Below are experts of layer 4 (counted from 0) of a mixture-of-experts language model. Rows are named gate (a neuron's input weights, with its number), up (a neuron's input weights, with its number) and show model dimensions 0-223. Each number is 128 + 24 x the weight over its row's rms, rounded and kept within 0 to 255. Numbers have three digits each.
Before each expert's rows: a language model's description of what the expert responds to. This comes from a sample of Wikipedia text that the model never trained on.

# expert 19
It responds to: Personal given names. Given names and titles starting a person's name, such as John, George, Daniel, Dr, Mr, often in lists and tables.
gate3:154081124184141127144093128120097122170175160101119139113130102140099183110117135098115111161136106098192138130121143144120172109098129113141139141069122111099153162111110126116127117164152155082083145108167101154132132134137165089116148135099134149123136146138159167096124122135078119114156146169122121112142158163143076115122176111119148144160116124115142153121141103159103114141191106105151136144151149109145108071120115155119152159131132147132106125147111149125129103094130116114122179153173122174084119135148122122108129134149148125113121147164122150118142112142153130158139129125126120115115117137165141156133116151154141118160145081128156132084120181110147130162147
up3:166172118071153096153093098130152138105151154076142121141141141125144136117124194141130104134129110143145135112125186129121123125105123120122124134128151133144171132093150133116108143131123144127136122115122137129157130130118143107151143150128102113123170132162159114115128128181095170150116133149160166165138126137148125166116146121137119131158103123127146181130148092066166173144129107119126141127121101113180119132133155102103122127113057133100129153136153174177131111108114122115126111114094144137134147123132119126106112122100113094171110105109135096122141126123111126106208158186112126141153170115108134090159154132150117124134086161109142186124104130152158098088106
gate4:119182125101140118136140103116140150109109175143137165153118126106085181131139172146150130125129114101123154126122107156137095131148085128105128146151072142147128121137125099113117115096134140102154087128148096151096118165153115127118127132134151128142153156064126104140106159112116111139149090141137103132102171148100096100127118103144113138093141149151119061135109072145149158176117101150134161170150134155162112142162137130096146124131133188152101103109098131145111130151118100084154094097160116106121107141131121139085128119112133104159126177139112150150127149116191131101131165143127129092176163102165137144151163121117143123131167161131137122114098115131135146148119
up4:109135143185182100115133134121167211134115175134136139122139116102138149127117112153108144142111156112116151157118110090124118078155105112168143145102155142152110146143114171125151143132148146084159140129108091152117113118167120141148151135112123165115127102126134168118125162093110173138089124114164146094130164156169121139117107122110118130174093148113134101138125126129134145127141125105151081108154120134101149099162114134144103130080095135104159151135173161162145114084112115085071115114146141104087169139127140106129132114100140158124156185143139117107182139116090128136089156151111104179138132111116126115105149131110124152111162101136132111112114131105115119115131
gate5:132136152148152130166082132124073123140132112118123138145140115094122153106154075180111121116097125139116115183113133114174117137147127157138127144145143168089133132147113110133124148132074114083116157138140118123143181146092116157134148111092166124141141102090099110099146158139126082172109123085136084095116138136167119082118108131150160134132147123142107125144078156098117104075113132105151181106142151126118157124114134214119143151127106117134091131144099113114101091120106131122130148114154127143119110122128115129119151126124164126177142150110154127119120132144135107149137138086182119164132156109151131082116116105092154111144159125167163173137114107143137140134138
up5:132130119096153134138164137124144124137137090143153125139149134113138106132100125132119064122146122073121109077144133134144112123144140183115111142115142131124125124157128115116102116139144115138125134107144120094111130128137144184113099109073143120124148127132112161153138110148135149134123134114125093102132112120131138102129145105138068159105139161147105109138118138153147161095170159161138119108139156142106110123134101085146114095094062142152108151133110127160142107161175137139116125159153112140120168102182127159094136135121126150075169138156124166088104163059163110094138116129161087156093158121166144084126083180113149105102118160121142114141111158118161136119164
gate6:127138147136124106112139130153113129132142144104105153156116175118125169126136132150143098101154163079104126130115122129157131117129088125121151091122147094162143101110152127112130107163101100097146131080082102143146108142130124093148113127160142117109140149148149110128081090086120134144142149133138131140157111104142149139130165105128151104156079081156092116121127146092152155123109109137162132124192137135087121120142122081133120133127128107162160141160149141114105122131150114090139094148139112108166154151175141137117086110156098177150093160142152113111159114111100139053116149175116123092128097088182158123125078128113123124119133116140178135116143157107127159163132
up6:107153145108134137136119112132092105115078116129173141127135141126157119141151136147160166185109126174137138148140131144100123129143147138164128152129110091101144131153175118122090150182127146139085147137164183151160071121127132139142131101137134121142120128105099114114122079125098190150127133131150107161143103149105120126132129133159155170100095103101102134150154113158100124114151083110140117120101126109126120139116148139136122102167163093144112144118109108096112138131147142107135147176153136164150104143129139164185172126105142109099138068104109140177075088144127148112124154098098095128121119163091131079115101136119168094121119140121160120134129098136128133135097
gate7:121122077150126167114146140169138135142140070114153135143125128147131171152107124095085110110085123132114133139119131110143083158118103105093150173129134097179099129117142148107140160124125190160117134102157156128113122132141105131146102141129105132107145091117143150136131135129176177099139132127122124107083140158144185135119141141130086055115112126142133111098131183149149154120117106091112078108160128127114129131124092135152108092146156152147118155132124133113144089140098107154128089135130126157113124094102105169113153167146128103116071137181154132119122103140138105131130115127111142102112120159123139164108161145122136116073156132116138183093101127125149123152152
up7:153108112109120161124119130148132109080159143117137128119117093125101184118120119127148151115081140164085137112137150131165150127133130109114132115116138129169124113064116120125145132153132184152148129146102104143089117098120137131137149140128108201101130151108106152138140151155128123106122121116122108108139141144062126161086105098154129124115047096129130125114111113108100153152133122156151105144131151086109086118120074084147143120123116141162144124140119143140158154092174102113139144144106135105105136126116112128143136121148142126054146126133141122133147166102155152105095103106135147143088092132122120098140127059103159145154114124166140134163093171128148130149164
gate8:157146097190115182160157136168119129141119100116132145141102116082094139148126087132179133051115115146128117121129157133113125153135128081107148141122126089132129129124158183121149137130146135111098153119165112103144146161124102081128150119061095124179113138115113135098133118097111100159110087166163074116114137133139135116117131096117122127151142102124167153166157148146133109113095099134180140103153166122151161159112149139150156125109127111102110093133130093103146151098131085126109066119142125126124116139155139140122160148115158118165123170105135158107115134147118149117103127110141148172120145096114160097139160110132141142161127130128094106104137126138124125121104
up8:141165094122148142145151107184139144097124109123118099138120137129145145115168092164127103156132148182134134112137116126130122141166081121122113117115116129124122157110165132165133073128135123119108115124145117067123140118047128143069152144135121117125160130111127127093108127101096128134159103125150131148156142149106165149156169120159081123125103104148137159154140104169146109098103143105115114128135099154117117142137124104110092176152110131133112136105138104129118159137096148140098144179088102114116117155124112173096146107117098097105095124150096104165127125105169149104123088144142113130137105106138140104165145141129146163174102136085151096130094081122137084150089
gate9:169131121118115085092109143171117141139061068119149139125131133129112088121120160179121105132150118126105161098155120113116130154116081149136140139146131116118180117146101130142136129131112139106145154092135162109122149147111110102156170113155131180130129127109131133104153120114132147116134152102156118148148116097156121123133148083149181109146112122142139072131106152081153112097129144098150124134126118093096158140141075116083132162137175159173130132134091132130149102150103153114095093183167130102134136107144117130095140135138144101130117104138149152128121100147121097126134098132113181136184112132124109119136131165181100158130112154143142110108121114153129149176172
up9:128124158111133123122166178164124134169143132158125145128106134119124132130139100119099123130058117155106149119166143154146149175144113113103129160160110133117172119095142123118096127087128137144126160134136134136133125133138181142127133105181116113122151125123120105163177157129124119142121135126135159154157122152117115101104184130148175185111144154142115135115145094105110159125177102124122082145126163113118152141128140131136099072113098118134157149141136105136116139119151168098166141124086162101158089081111087121164099155138113157127095125158119104111092073073123127096118131120144127126114136085146153107162098128119141136142103154143097138113151169172154109135103
gate10:066115128093138156095135135136118104147126109137127069133165123154114155134138118118111105124204115168103111147149125086117151137131121163125141135108083171105144125133109155142142156130144138090107140169156156120131149106138102131107124141129138144075147096090121127105170136109112138105142081135124140184136100141126127152165128116133109086145143152139116133112191129154127109135096108093122142119108113148147072132100123143115133119166113099136066153148120116117144130124152112134178118168080122172150115131112180130188154158111127125126170174134151075086142132114139123120133127129121105096118165149121145098117128134114129147109138096134142137151129090142132160100114
up10:127144069120097171170111103095104116114159119095164122128117099140092152086145153103103161102110121135187138105112095124100123183154170127153117177133086134128143094121127127136130139108119126128116074131130102091163153152171121144136107119112121080115150117192155114178157110155112136118134084154130155112152150107134115130146150127142167111113115115116103124118123136155154108171140107087101124121116153116121110124139114166128126176142098089103134146150113121131121146121119129161120118115132149143146118131148130109145108136120094145123135121104142112207158124113159080145171136137105138120140107104133121176107129120186109184142115144155140136108103123116119156163131
gate11:163099110099140120185106114128086136150127093168132123101107148117134106138136126186127184089137139120116141100119111147107142109096133159150082133107188120195101179112103113128124135146088084126123133093166155139119133087170146135122131133133146160125152118124098135104105099178149125097133122111137085100084085111121115113125154170142080097141124152139098126119095151142119164131098134150143111126130129170117110163147125129093154129138125193112086073132122111151114155108134109155150177111101107135139135129119107148092150097162122112120112141124124118110148139128116137137112085117091154131120184121143110096147141116140137114114133096133125162147109098134140132123120
up11:142155118088169134147152151127119170155124153158145098117109145107140154140119132122134113156100148155161148138142168141141101162113141140163145109130110094164149177118135175123109177096125114095124147163168107109081124119134098151134140122155112093111088114134116137117095114094113116143129115147121194144139106121131122126137131159116152144136104130107092142106116095194146123078164084113137125113116092164136133095137124114156116080129120103106115137153139095116156128090149101098120089178164101133185168137146159165106113123146123136110148096133112093104139129104083106123145109087128097099128161110112158135139136140091103099143135103136158085132147150153131143143136
gate12:131140111101111101132133130097137103127173155181101098110102129136131135144129202135146170158134171162139136082129164118118113117106135113129132127146169141162101147093117118105119153160120116113101141162116089135116118110159110080138137151143128128119131086133164087109169159110129137087129123103157115168138118086106139145104134131124148174162124149120076132144101145163168107118123121128129126129089110157148144115128177133150091128139093137127127140140137157094157116081151120135093144182112149151175113126142128135101167147115136083088119141130089148099140129095119084152105123087116159137119162150163116109134120101114090097123102115132145142149186127126111153105145
up12:110144128120121102144112122135166124095120155169106146139153107116158147118113158127129142105158180125146128146136119148154145100085120129171107130156138107085119113149136169130152141138134133108120102130098151146113133130159136077191127154165114075077122086117107133102106128151125144137057128122104122174093143134142112117105104122097096141130055150083088137152146146111136129145114112119115087140148144128137130160124104139134125136152104139069144102154105130162154119111139127122144104158085128148160151100144116131124086125102166122130136104109112160131115127095109125157155137121118123095128141094077122101151096111170121111098123083170138156160093117144100111144081

# expert 43
It responds to: Noun heads and suffixes. Final word pieces and head nouns ending a phrase, like -ium, -ing, -ation, Center, plant, Group, guitar, often before commas.
gate1:192131132080123156102129112108158123124092119141081127148146069103159130136090122179162108070103130127133137134135099078115181144122115103128147169138083152160153143121112148123150094097107166136100148103133147147132138121135112129116115111152118148133125131128108133121133095106161130119166113099108149136129165101111095123179124109137152132140138128109144127157105123144124078140127131158133160162081127134109118091142120153136116145133155139146139136098098143155138155114113138109129107111146151173163149122094134087095100134174116122163140071129117121139130146144121161176129165141112118138165176129146136127112163166181161108173144120110156154085141107130113101122141
up1:175115193130108156097131136115120107171159117137155118130121111125135134127180107144137153093099162138108100186117146089151110112142135109133149147131136106119169136139164132163077139133150126085108069121157137109138099125133101136079129108129098092116139145153141146095141160119098108144081078143140108107148144131174156127162146127117127148123166108088143156074129109133148132106123082139112141152108103122157111137146128144106106131126157135129130107117133121095117104142110115176157141133137103115130118152178174141141120104107145123150133110090070112069093125108098087111154122117131144153136164119121164134133119133130158161105112159159114141109145129074109115111153
gate2:168122134157094115135169106120133155144147151145068127143151101078138146117123172125132097104137074108128135131103148137138117118142074112123133146144128165140132119113119174121152127167141144100119097122116141155134159188157161148169124152159139160128120160113114148142093186112120132162126129147123135118174130094134137166146126165097106134076163093159164165160130121121155080107141128107135161160154118112120123084122098134118108120147124153100086090132117119107128114118156124116096129129153146185111145113120132112129145139152127135108120108121154096143135151131107146121168168135097067138119086118110156151090134135096127111129188136104106126137112106144102109087107
up2:137166102080110135140131122082183118169169133101147189133168115096130137119132097107110129140113107169117163117086130135092076148156142141134142114129135090091140105085137071134114150167090130135165136092138095157137123143143106141137132131097105125153148114167135142103158146074150106115128088158107150146124112127134118137100135153099128106134149118140167114126112167108094115140139149123147151108129102105148118134134151117137115128120177130143134082149167128181110100108095100120095105160161159124098081149137124120143158133148140126143121141093099141119095163142151094143080161127144121138147135135142143131088106185152155132125144104160114160142125111170135146119125
gate3:135176107159119135155166144153147138109130143118137130159094094096186108130104094146139156138109113121136134115153140139148083190097148114113105113127101118178141169121133137158174145121163121160136130151144163147151122130153115131090158099102147115128132140173101154127112160136132128121141109137133105118138107127152116082087097109135088120159141092095117153149141161116109172111119085108131145111163164118203081128129128141154105159154133105115134109135129132068123138087131116171091093161158154117105146104146113155119150146136138165140146116139129155157115100111095132134106112109109083138151126135157116159116130133089136156193136109116149150134110098142136103104123
up3:143152149138139125114112101077106104148137099141134108112100121110090148123105172132111124136154102128126116132100117114109119117116098144153090110148100172149124104090121123133137076137158141110102123082116096128187122100097164120125115150133092116104147085116136116105168069135122104083164137111108124148121119120154127150141128147113102150123106123157116162135082098162102141163143184141164095102127127125139168104118123126082118132127169097103117139135180149143150102086138096119099166091103155085120160141155132126087114098152161110114102151106130146130119178117154153135113125168161147122135155133099144121159138133108169146096142135107112131170149079150137127122100
gate4:129147124107120099186146141175137105155110107120071122129139151114093165117171121126139170123095110147094165118135136126138106130094161162115147131134163119146088149135154139114130139115137115103109130135142145129141105119131129127103179146156090146125121102130120122112141104074145118110098182115129165165080139152148122118141133164104128144082166114193130154109101155122122105130131144141117159108096132136119136103121164137114094145124145085122170099082080133137080127113121143097116142128129154140134114179115133139080131089098106120122183181120088169111184118128128112089118158135121169120130109101146144158118140089134115150130143113160140102146134153145141135114148
up4:118122118096138122128151156153131125134138147106113136141152128126157104102164129124139096160102120127089176123116085109140105153121151155116139140141124114189125126141144160124143130194150152148099106149067131151137110106139109082128086123117159168120132135162081156132135160191126158205137147119090137061117168127140143079083099145100112116125132162108132081101098141109096140119134098149113149137158109108125186129123103176116161119111110131124136128106129104109111142127143115125126108103101144104156123140115133121156131099130120175155107160079118116138124133164115117113125126077122124132092113135150115137121099081135096136137090111100103119157114133143134104134112
gate5:131109100139152109147110116128099117178143107138094126167134133113099160112173121148141142148124115122136112139155115128111122130173094156132128158142138125114098146113112131125134105129123144127105165175128155126174107156125129143080137092134116118149149132156131124083118163118101116141133135128193098120111086106152126109115100137152184165168152151142092104136145133084103130119171071103098143104143113153084113122091143122116154152088123145113109142118128147118083107145157138138155113144105131125163124150137101128145116146107127123123113157168163184134129164141135117125075119113168123155131113095160148132134128139086157133105178136098087135137179099158140167075170
up5:095165118160150103144153149136124167104101166093113156135130072097116132128169139162114137135100164128112101123115117111118144114100134143124110125119145142109115100126144134170131144201171105144150157114107135145137115099129114165181148158142076111140137120132127153121124095127141129118122107128144142127161124167094123109124103102128138146106150151105093130137149129136174139115154109126136148133115150145192115119127085148083100156138096091162113115074096166151116141161140144130155107167137103137145129090133183125183108108135122098138113121116089088081118130107118099131137102069132114088147156146093129164144156108102147121144147111144152131115136129138098082139108
gate6:137159097096140145110109103085124166154188127126096091065138110201109130129148177129110134129114123141161104153100170139148088103139131128106115115132145105107082127114151137097097104083094117143072134090119141075147147142140153123120138169140170147161129135126165130126167126082146125119100117123113118093094099128147146158129138117137160147110167152175095123129129118140139136137110129120118180131128132115095096149149141163125143120096141157095128130074118147143108152123153158144123134131122143168142128133142096085116093126112128125129119152162132128123112145104134125117114114149135155110146162113123125156123139137068135143168130169117088110175086144133162116127102
up6:118150155125184126109129076116116110139145191113126132114129091165143109112130098116165137108104114111117160107155097125104160131124121142143149146141121135104164138148075118125154060122132145096113113138123117153187107133091152078099114112098097149185156130142123149102111146117119124092111138117159149153118114121125128113116127163155131127106131130143105157139108122101082092111121099094155175125127087101167106048149134145157130106139124143127158105134134111114123137142147145101134104124154117084115152122158127132135143160133156166129102159161107138166084107147158108150119118175118116088145158148095147133112105137095147135135129099148133139158125180168132125146103
gate7:155126109087098128110126137117111170136096117105122124144091106141141088112159177144133121134146151115135117152135119112105115127119088152121133080096132146115127129129105158112100140114109129136131105167152139170111140149107140177131122120152162140095142147130160102101102119145115177171113131136158120104127088097108136155183151115133161097166136134126092127207126133100129108109107137132163130130119086116151128098150081143118101114170136106118099115148121116103116096128110133092120134109094131179137134096134155076136117090097107105192122146102159137129146155117128196125128101129111095095132151144142122179105116134130080150138101085148137120140115134134183129107138
up7:116138109156160104166147148100143166136155157098182064138159148119139129120086107147106142121125127151116137116111137104139124108142155124165128096173115164169164107149143137077094159141143114130121153132112142167160144126083104144134121124137148142140134126133121095160129108127093099150111152141068135151144106140131156103107093162130102133142170120132107088107122163145136149145092134114128132119086101125110117139105128126171126146106106113096127137161136097122149125081120164198109120138157140138118113131127095154187140174114162078117145127143102147114173098084116136151162137145161138137106114108106115164130158138156110102079142146149101138131148088142119153120141
gate8:149158119112104131118134112103173150127152118144161113127143178126143087118134090139111121118122126105136103130146132112104127161121095140124159115108091161098096126126124105151176127132151111084103137086195105144150169179082103150154137130130111132115125121130146143122107112092159161118158130132161137125138161132083123141118114134097128145146136096132094144134108103153162170126134113128113118123120104136082109139118126065162163118112193068100107090115136098142133139157197117139112154080148135114122150123156100122151147087107165158159120109181130129121124131141111164130142135098144129090116133134102137119112161106145125141175141143152167119161119115126108112080132
up8:159120114085121107141069139117129174114121095084138140129090133127127129094185123146088107138154136119121112144121122136096125089141076160125158163141135133077160097145113102098134134168127125086168151113081125089147164177116120095112124170104143153106123135136125164069159082160131123161129126124143114153116119139121107152091137091151143119102117153127117125111120104129133094134093151100155096142142126121128162138121129127119113142086161114114139125143107152104119152107114119154137109110125145112097097137146144093133151108132104110150181131129177146095147137145160143107122068119082143150124131138119088164102055168127114137139137103128090128146146099135139141128127
gate9:149134121080096123161161097143155182109125104135114137129154084146096166144141093150168107121119122122116140145140140133081127088098116135187113134098116144131115135139173143146134114119082108112135144124137128120129134150100139125104120134134151176143159155119111132120119109143161122135122158159114107102120144155104057164134109137090136146123098089113127129118102111147128133118095114141126124109119160086153124141088158174112106131140112137129122113122142121145115159104119164092123182144159125112116147130131144104119116139119147096174204158143102142111146148129119126106091111136149154138134156140127093192145128113119095118094165063162147138117137170187081129111146
up9:121059140135132100114104099134151121125169145164144155137082135127131109143098100163096149124100122096100128157106135113147157103135099140137143108124130119114110096138179149138186093097091107112123106140111163128077131146125142172109127070113144101147135123113148120121153135124129132131150145137130164119137144094136111143175124118166134106137194157097151103148112128154119126085118065144119146095093122185148144126163140109138131143101131126101097140127123087071124138169139135096168111124077112100102134095109113099150063144126124108143135136120108134110131076114087143148139117107143144117152098140132170150137143099130127128158124128119093107099114123146132110140099
gate10:146110088089106136157111158143175178136116121132082108141122171142115132154182136133125120153077104164144133167157133129103103121111120164102139130113144141151121095073095088102132136113126057159140142128124109168148178074118127111080134158152146117121111108165124111143136100123120132102120128107152128111137130135113128109149151110107117138131138127136153118137086144143171157125167111112138070118083135102086118103122104124107161135101139157119129139134110161163110095135114109125180119126127168170132124158136103106110145124128084114143105165148122121096144106133116127115113114127132107113078086097149115101132169149137123147125134125087102136099120095167122182107137
up10:139088113118117167128136137086109113162152122122145104141112133089145118157158130099130126176115137110163139137121157124136135125131132173170141178126116116134180108123095109139145198136127118099153136205178103174103115120122151101111101135119090117136113147109142117107157138142135144146112131119089125123131128108105118171122130126147122101095136089126162132163134073146134122134149131121134103111131129142125077173108148102119112144081113131139143130065152175107168132143123113131142126156086147114106116103165131073124109119138117106096130107151139111127138127099130097110157101120099134131120165151106077142119150163129143128100097122159196145124147154139176106108105

# expert 26
It responds to: Place names. Country, state and city names after a or the, or in lists and tables, like York, London, Texas, Japan, plus name endings like ton.
gate1:138087110098106135172095119137117113139165132127119158111160172114129134167140178097133133169118107146116143098120112130142134109139122112114128152155116138129132122104093095177109144138113142132174083108113131151095108170151080117146144121165074114137157164129134165143101144115136129124154115129149150126123133166107154147102124155136114134116133114172082114148124142191133126127158132137121132107118119125083150154084157136094169163127093132155151118152108121109116093181137103102125131158162167148091089102107096118090087123098094125113134103117106158083122122110120085082086111100180123119138100132121133114134116117118130128109151084100160135143106080128128106142119
up1:113149109114114119098128164127139090127182104104146115148110152073148149142152141106137080097094095087099143119087167142117138149115088111152103157166105142115133162131138148130106120141172135132170129127138150116137123113137148117107062143143123167127165120103104165090131096106091124090150131132139168123121147132140096155170103110116117099149109114131127135153152142136160146101094164117114111150110095115154135127157141163125102115135121097104151098104138133158124125092132125079152144127131148187114127107095090108123157165120073108140147100102136173084110069172138131141080144131140094134104144145110122118101133189131136127155137129122121113136123118145130155114145
gate2:102104134138133145116122147162128084158131118134163115141121127143144155133141073108134119144106165135136130153142149115123148092140117139078114147125132120094142126101112168101138074132141109160129071118155139120172147113116127100108118140110144138093117125143136111125133126147144151094126134169118162142127150092182094127113117124111118133126120117169106129103095130150135124118118112065104152120149130103142120049171092153159096125172134127101064146154197127154134136162134100111122113097182113132107122115090110094137153094133096119161138162092118102131152114157180167114133125100114115124158130132103091129080127134141128170145144127134104140168145161158133131143119
up2:146135129118112143186136144120122080135128146125169125132131140151144145096139155119118122110097142111183130106123145131161094113108092147122137153128098130144144113139122151114102162107135169118177135108129105129146117120138136169166104130144150155140141094109083112108141110092125103141127130145139118142093093131123161121146060168085139143146102127145091163193114159096122175123166178104127119126165124086134127136112163143148130139114129155128129131145179137169126117115134101109112135142151109125116169128131130137131130101134138078151130110092183158115129154122144076143136105122117135111127076089136103135178141124117157086136101071124112137169137126085167124164098
gate3:102136118138125137090125156129141138144150056067193148092141116125137090096131135108144126113113134129122139120115173144121121141133134129152156147100130130128160101116154122141102169113122119091190144121155147136148142095136128089118132137153125128130121134097125107156111144086165111138141100135129158101117144152127133128163112125120065132144146110103084064133112149119136111129087117098137105120140153112150127092133143110155157171121132125126211155096111099145072136092119117145108142113102179121093114178119118112158149114126142122113143158126106102150121142148173179122139119152141124116117146141103118122169146102118124160124134126149100193124119110154131138081104
up3:103135099155141080107118159129138153094149130078131130140182127132140150126120139130138137144142135150167110159119102117136173101117144132116111135089160165188118149146163130114127130144101149132159110153149165164160105149109159181105109123114134140136126143133140144116114104149148147036121135153123167079139111110165152120108142149183124141121135098116121092155108133103124105143142119137129138135140116122132133138140148091126120125104129150116107179104152088127173161067121127122075175090166146170129168158115128097095128126141130172143098103161111122081129122096135134126159098090113106115156127150122137145107094132124105126131111108094164121130164137132133124122153
gate4:132110135134130131119134113089130192146126146102083101134121126138157147125100097138139093161119084126145100101147160116110144161144148119144103100160132082174096156183135130121088164096108141120147143105119179121113141150188100110109101126127116145142123121134158112151115133124126170146134113073104122104139139092152148141129086141088129061165155135161156090136114138134154157167138139120128173172116129143109124119123134138175143168119125131120126135133143193140112175143112105128132105128151126123153162152147138140171108143118134122144146144138122146133168170175141147078111119143139145081140099166132160129136105148113123131158136138144133097075122124150102124149147
up4:166148096121102121152137158153109148136158144100079121099186138140154153146143097125135161157134129156100179147100162162142095135112138110133108125113123128149121111095098092111138125111151160123139129096126152120077116107128097129110134092104127151123131153136086134152125136116113134105134130117066119135090122163110126099118103110147101103149138109097136153108108145130181143149141118138145105110113160141101143109110094141128145126116110146058120182139141116094118144129164125129135154116142153115108134099148147109133097183100138157103080128147095091115101075135135105124163088103143192094124172140142122152150175136105112131114120126132174115154125066129124122122145
gate5:150130125098121153156141115089125107144149085140112147148144103116114144123133119109132127127099105107110141128138138117125106137128135107116110144073074134140107128107100130144160161132078129149095158114142114101137125133142127133141107154087057157160173179134093116096126131130154148120162136116156096098134093109130116132102143132145122105094127073161115145128107159119121145115121140120159152107154110152151130148108164146141168098121101166114104102122134103101120096156155132119150142129106112137065131105127110127144160142153140113102117148173161112079094104117185101122124124148102122133090165131111128099202132109093130200118102142137172121106108113186126124130129
up5:119119087159111096121140107148112120117109120092151123114153123137149109132133081096170102149112127161138122159155121115140148116152157149118173125094119106101124105125073148100102109106140124112137106135101162160124113138128144120140096109087112156128138132161136139110105136142105120113100106158085088136127125113141127093128155124120154106141141055106101085127107097115130195115144130144137112144116119133098167158091113128163138132136087142167111130137205158127121143119114155167152114111148134110103103121142122135143167109134141131123080118128076124156140116086145154188139142114143099113112173129110136103130119107125112144172150071075109134087103140112176124113113
gate6:120132129090150120115124120186152132150158148079132129096140154094098173131125091149137116137128083094103141137116112139120126142190135155151100148146174182134159097115133115129117115116135144073108113129102146150138138104132128093120104131135145148154131183111132149150130120105134152126124159138158106080147137134141125096111113147091149207096155138122109128169143097125129180187131132123149104154113153109123175108117184114155153117125122140116114123089112119128122135119108141099128116110139177125083100128106086089138098140140107118193135132125135123145151118117177123139111098136123131097145158143082091134131109155159127144090133120115124101101151121166114116153118
up6:150094098134107115107108120141153095116153132129138134138141117131118144140132126139140127143133078078135128166166128144215132130117132098142099103151167147135130131143138087148164096147139090156118175189146120142116088125157122123102120164111103133083144123135125078158086129110119132116128140107117137123104078127076114129149151102153165181119146152095146097117082155150107109123126100145115143127140163124136139167108092126135109130098163163142139133128164119136151082159129132095160134147118172137163143117159134173170099140138098159106092170142143149117171141110112128089127141115147119112115085106124112117122134114123141116093128174113122121100149100116114136148173
gate7:128138091126148114161150128114099155143102108142108136146164108150142118144118113119089132180122158134181090139163106154111147116149141135128151158098123137115144117105081138101101091144154130106146113116105112072153147126137134147160138137125161135142139116130121133147113156087131146076159110091101165188128089108099110099172094116148142160149125126139109107094133121140149105140103134145110135119129075140137138123108144110143093106116147120100161171153126116132142178144127143158140125147087161161106072114144093126181101126155153153103114127136156129104113105123107196097124104107115100147171150109137089158104152097131134132110144101098117163090100137120109150119090
up7:161148115105116110110142129172140073135153097170127135144139118141141149123156167090192102099170102154089091088101146121111132129155113124146167142124132171136132104143111097124140114152138122118074125098128154160134146092138107108084142115167159167134200124154142118120129148133143148160145124102124130163126129098119127131127125129166119113135120185124145151144116125129114138101167123077122128089146167086102134136149129073153129103131133150129118120117141142160135122105134128103140151116142147152104110084142095157177129110157164185120136119170091130165139094110142181152085152080112102105146123152114147119151139173128150118113119136128121111129148131113118144137128
gate8:147099183076118131117144109150116164117130110107094099113130102127106146192138138134143111133120112122141091132100123114139132130137135118146138142094125162121083155147133189083123106087166151093128165152103115135124132133133134102091127116153125128125112099120103127125139092163157124126132081100118163095123146150151116100143137183061100130147167163132172158130113104176143169152133149142109142114100105128120175129128112122115111118118147138121121157079125165137123123141098165127188111119147163109119157143062133130090109116157124137128149142095127130108142088126131165138147122136180130132111147118123097121106110141141118172137183142155126175106132112167127126126114
up8:163134109121147101154087127154113141122148111142143116175133076167117134137147138109131113143124149132128098105141108139104081148142085105148131100125097130121167146133158118104087131170115129144142114149162106138127102187128146154166093139097128116102109131098118113143074091127117171126117121102131127120121129110111163093120160148135113116174141123130113101164111146125126137151087121164098156160141151140101094106092133097115189093107088169063149113126095106149132109096174150116084120147148143149085136164113112136151059122147127176179112134119118111152146147119125109100136147129092160119150117135125110147118137120075118133118148125146151161104132139146118137147119
gate9:153160104068113152146163124145127132161101132116105147142131082117113102116078163104113123146184120090099134113153129109127124129156149094114129155081142126126108131159106129135082117115106106121126122141130125136108119116102082142110163126174108141099150130120125112157151120139114149116136143118122113126136144133146126115159066119108136107122138124119085142112093117155128182147130141113092130077105079119129127100131143098111137114122142129086123164112135176137106130127085111132094151139117104162110119105138094133164129175119141068149158157132121149105100158129168186106097107162115161091151100084108140143144101121156090109149182098129136105135145151144093136154094
up9:092138155133155131136173093103092121104140158070139150129104120163116161144136090111109114113097100099128074103109097152099152128119125128125124138129134117154125109154149096155105162132178140122112109120145134090145181133119102096103111148093107123126145138115130145102120124122110154106149115164138181180103097130175171133170152115125092112102137097099094134138143143135137154140137109137130146130091102180148151110146160148146132121124125106105107114135171127093125140143124106133163160150112165140073113113149104132145120163102126145111126118152119158149135080086141109115143130081183121149095121125133123136127109122101098108149112072162086140096116152084135164128140
gate10:098154126148091114150153131187144170105146160128119127117144138082118082126117130155126140116125145105104092107137125155068145091146131101109112107121119100101156163123138134128106115096088119096147139164123099136165135135147141101099179124098117160128132168115127140124147159079133150165104131089106184126145119136109094149111093153077128133079134143163114149130116148156138123145139173123138146086140133074102119144140140158121147153109133143144086112132097140120091177111167112178156101148120134167111102124115117162120093127127098096134145109127137108094149135134142120120126148106115146145162151133102147140132097096154098108161148106166124126138101155167150077116133
up10:139161130129061141120147112102127126147068123147095102115150117157185156130077155133114102141116099127153171158128094117125143157097129086131111144110096154149124133120134170104121145138079190132114146106115092131162150130098114155130128181144139125115130100165146116147138149140137149111070114109149084116140109119061152164132111110146143113137117204146128091154123122116116148165130122123167163164120133110154129121135123146146149105150158129113139110203100168137121127103156101157116073128154145151136124137144168131138100140133130143136129178162094114136116128127136109131141141165153116115148126115151135102136143152120128112152154136127127082132125150132099132154145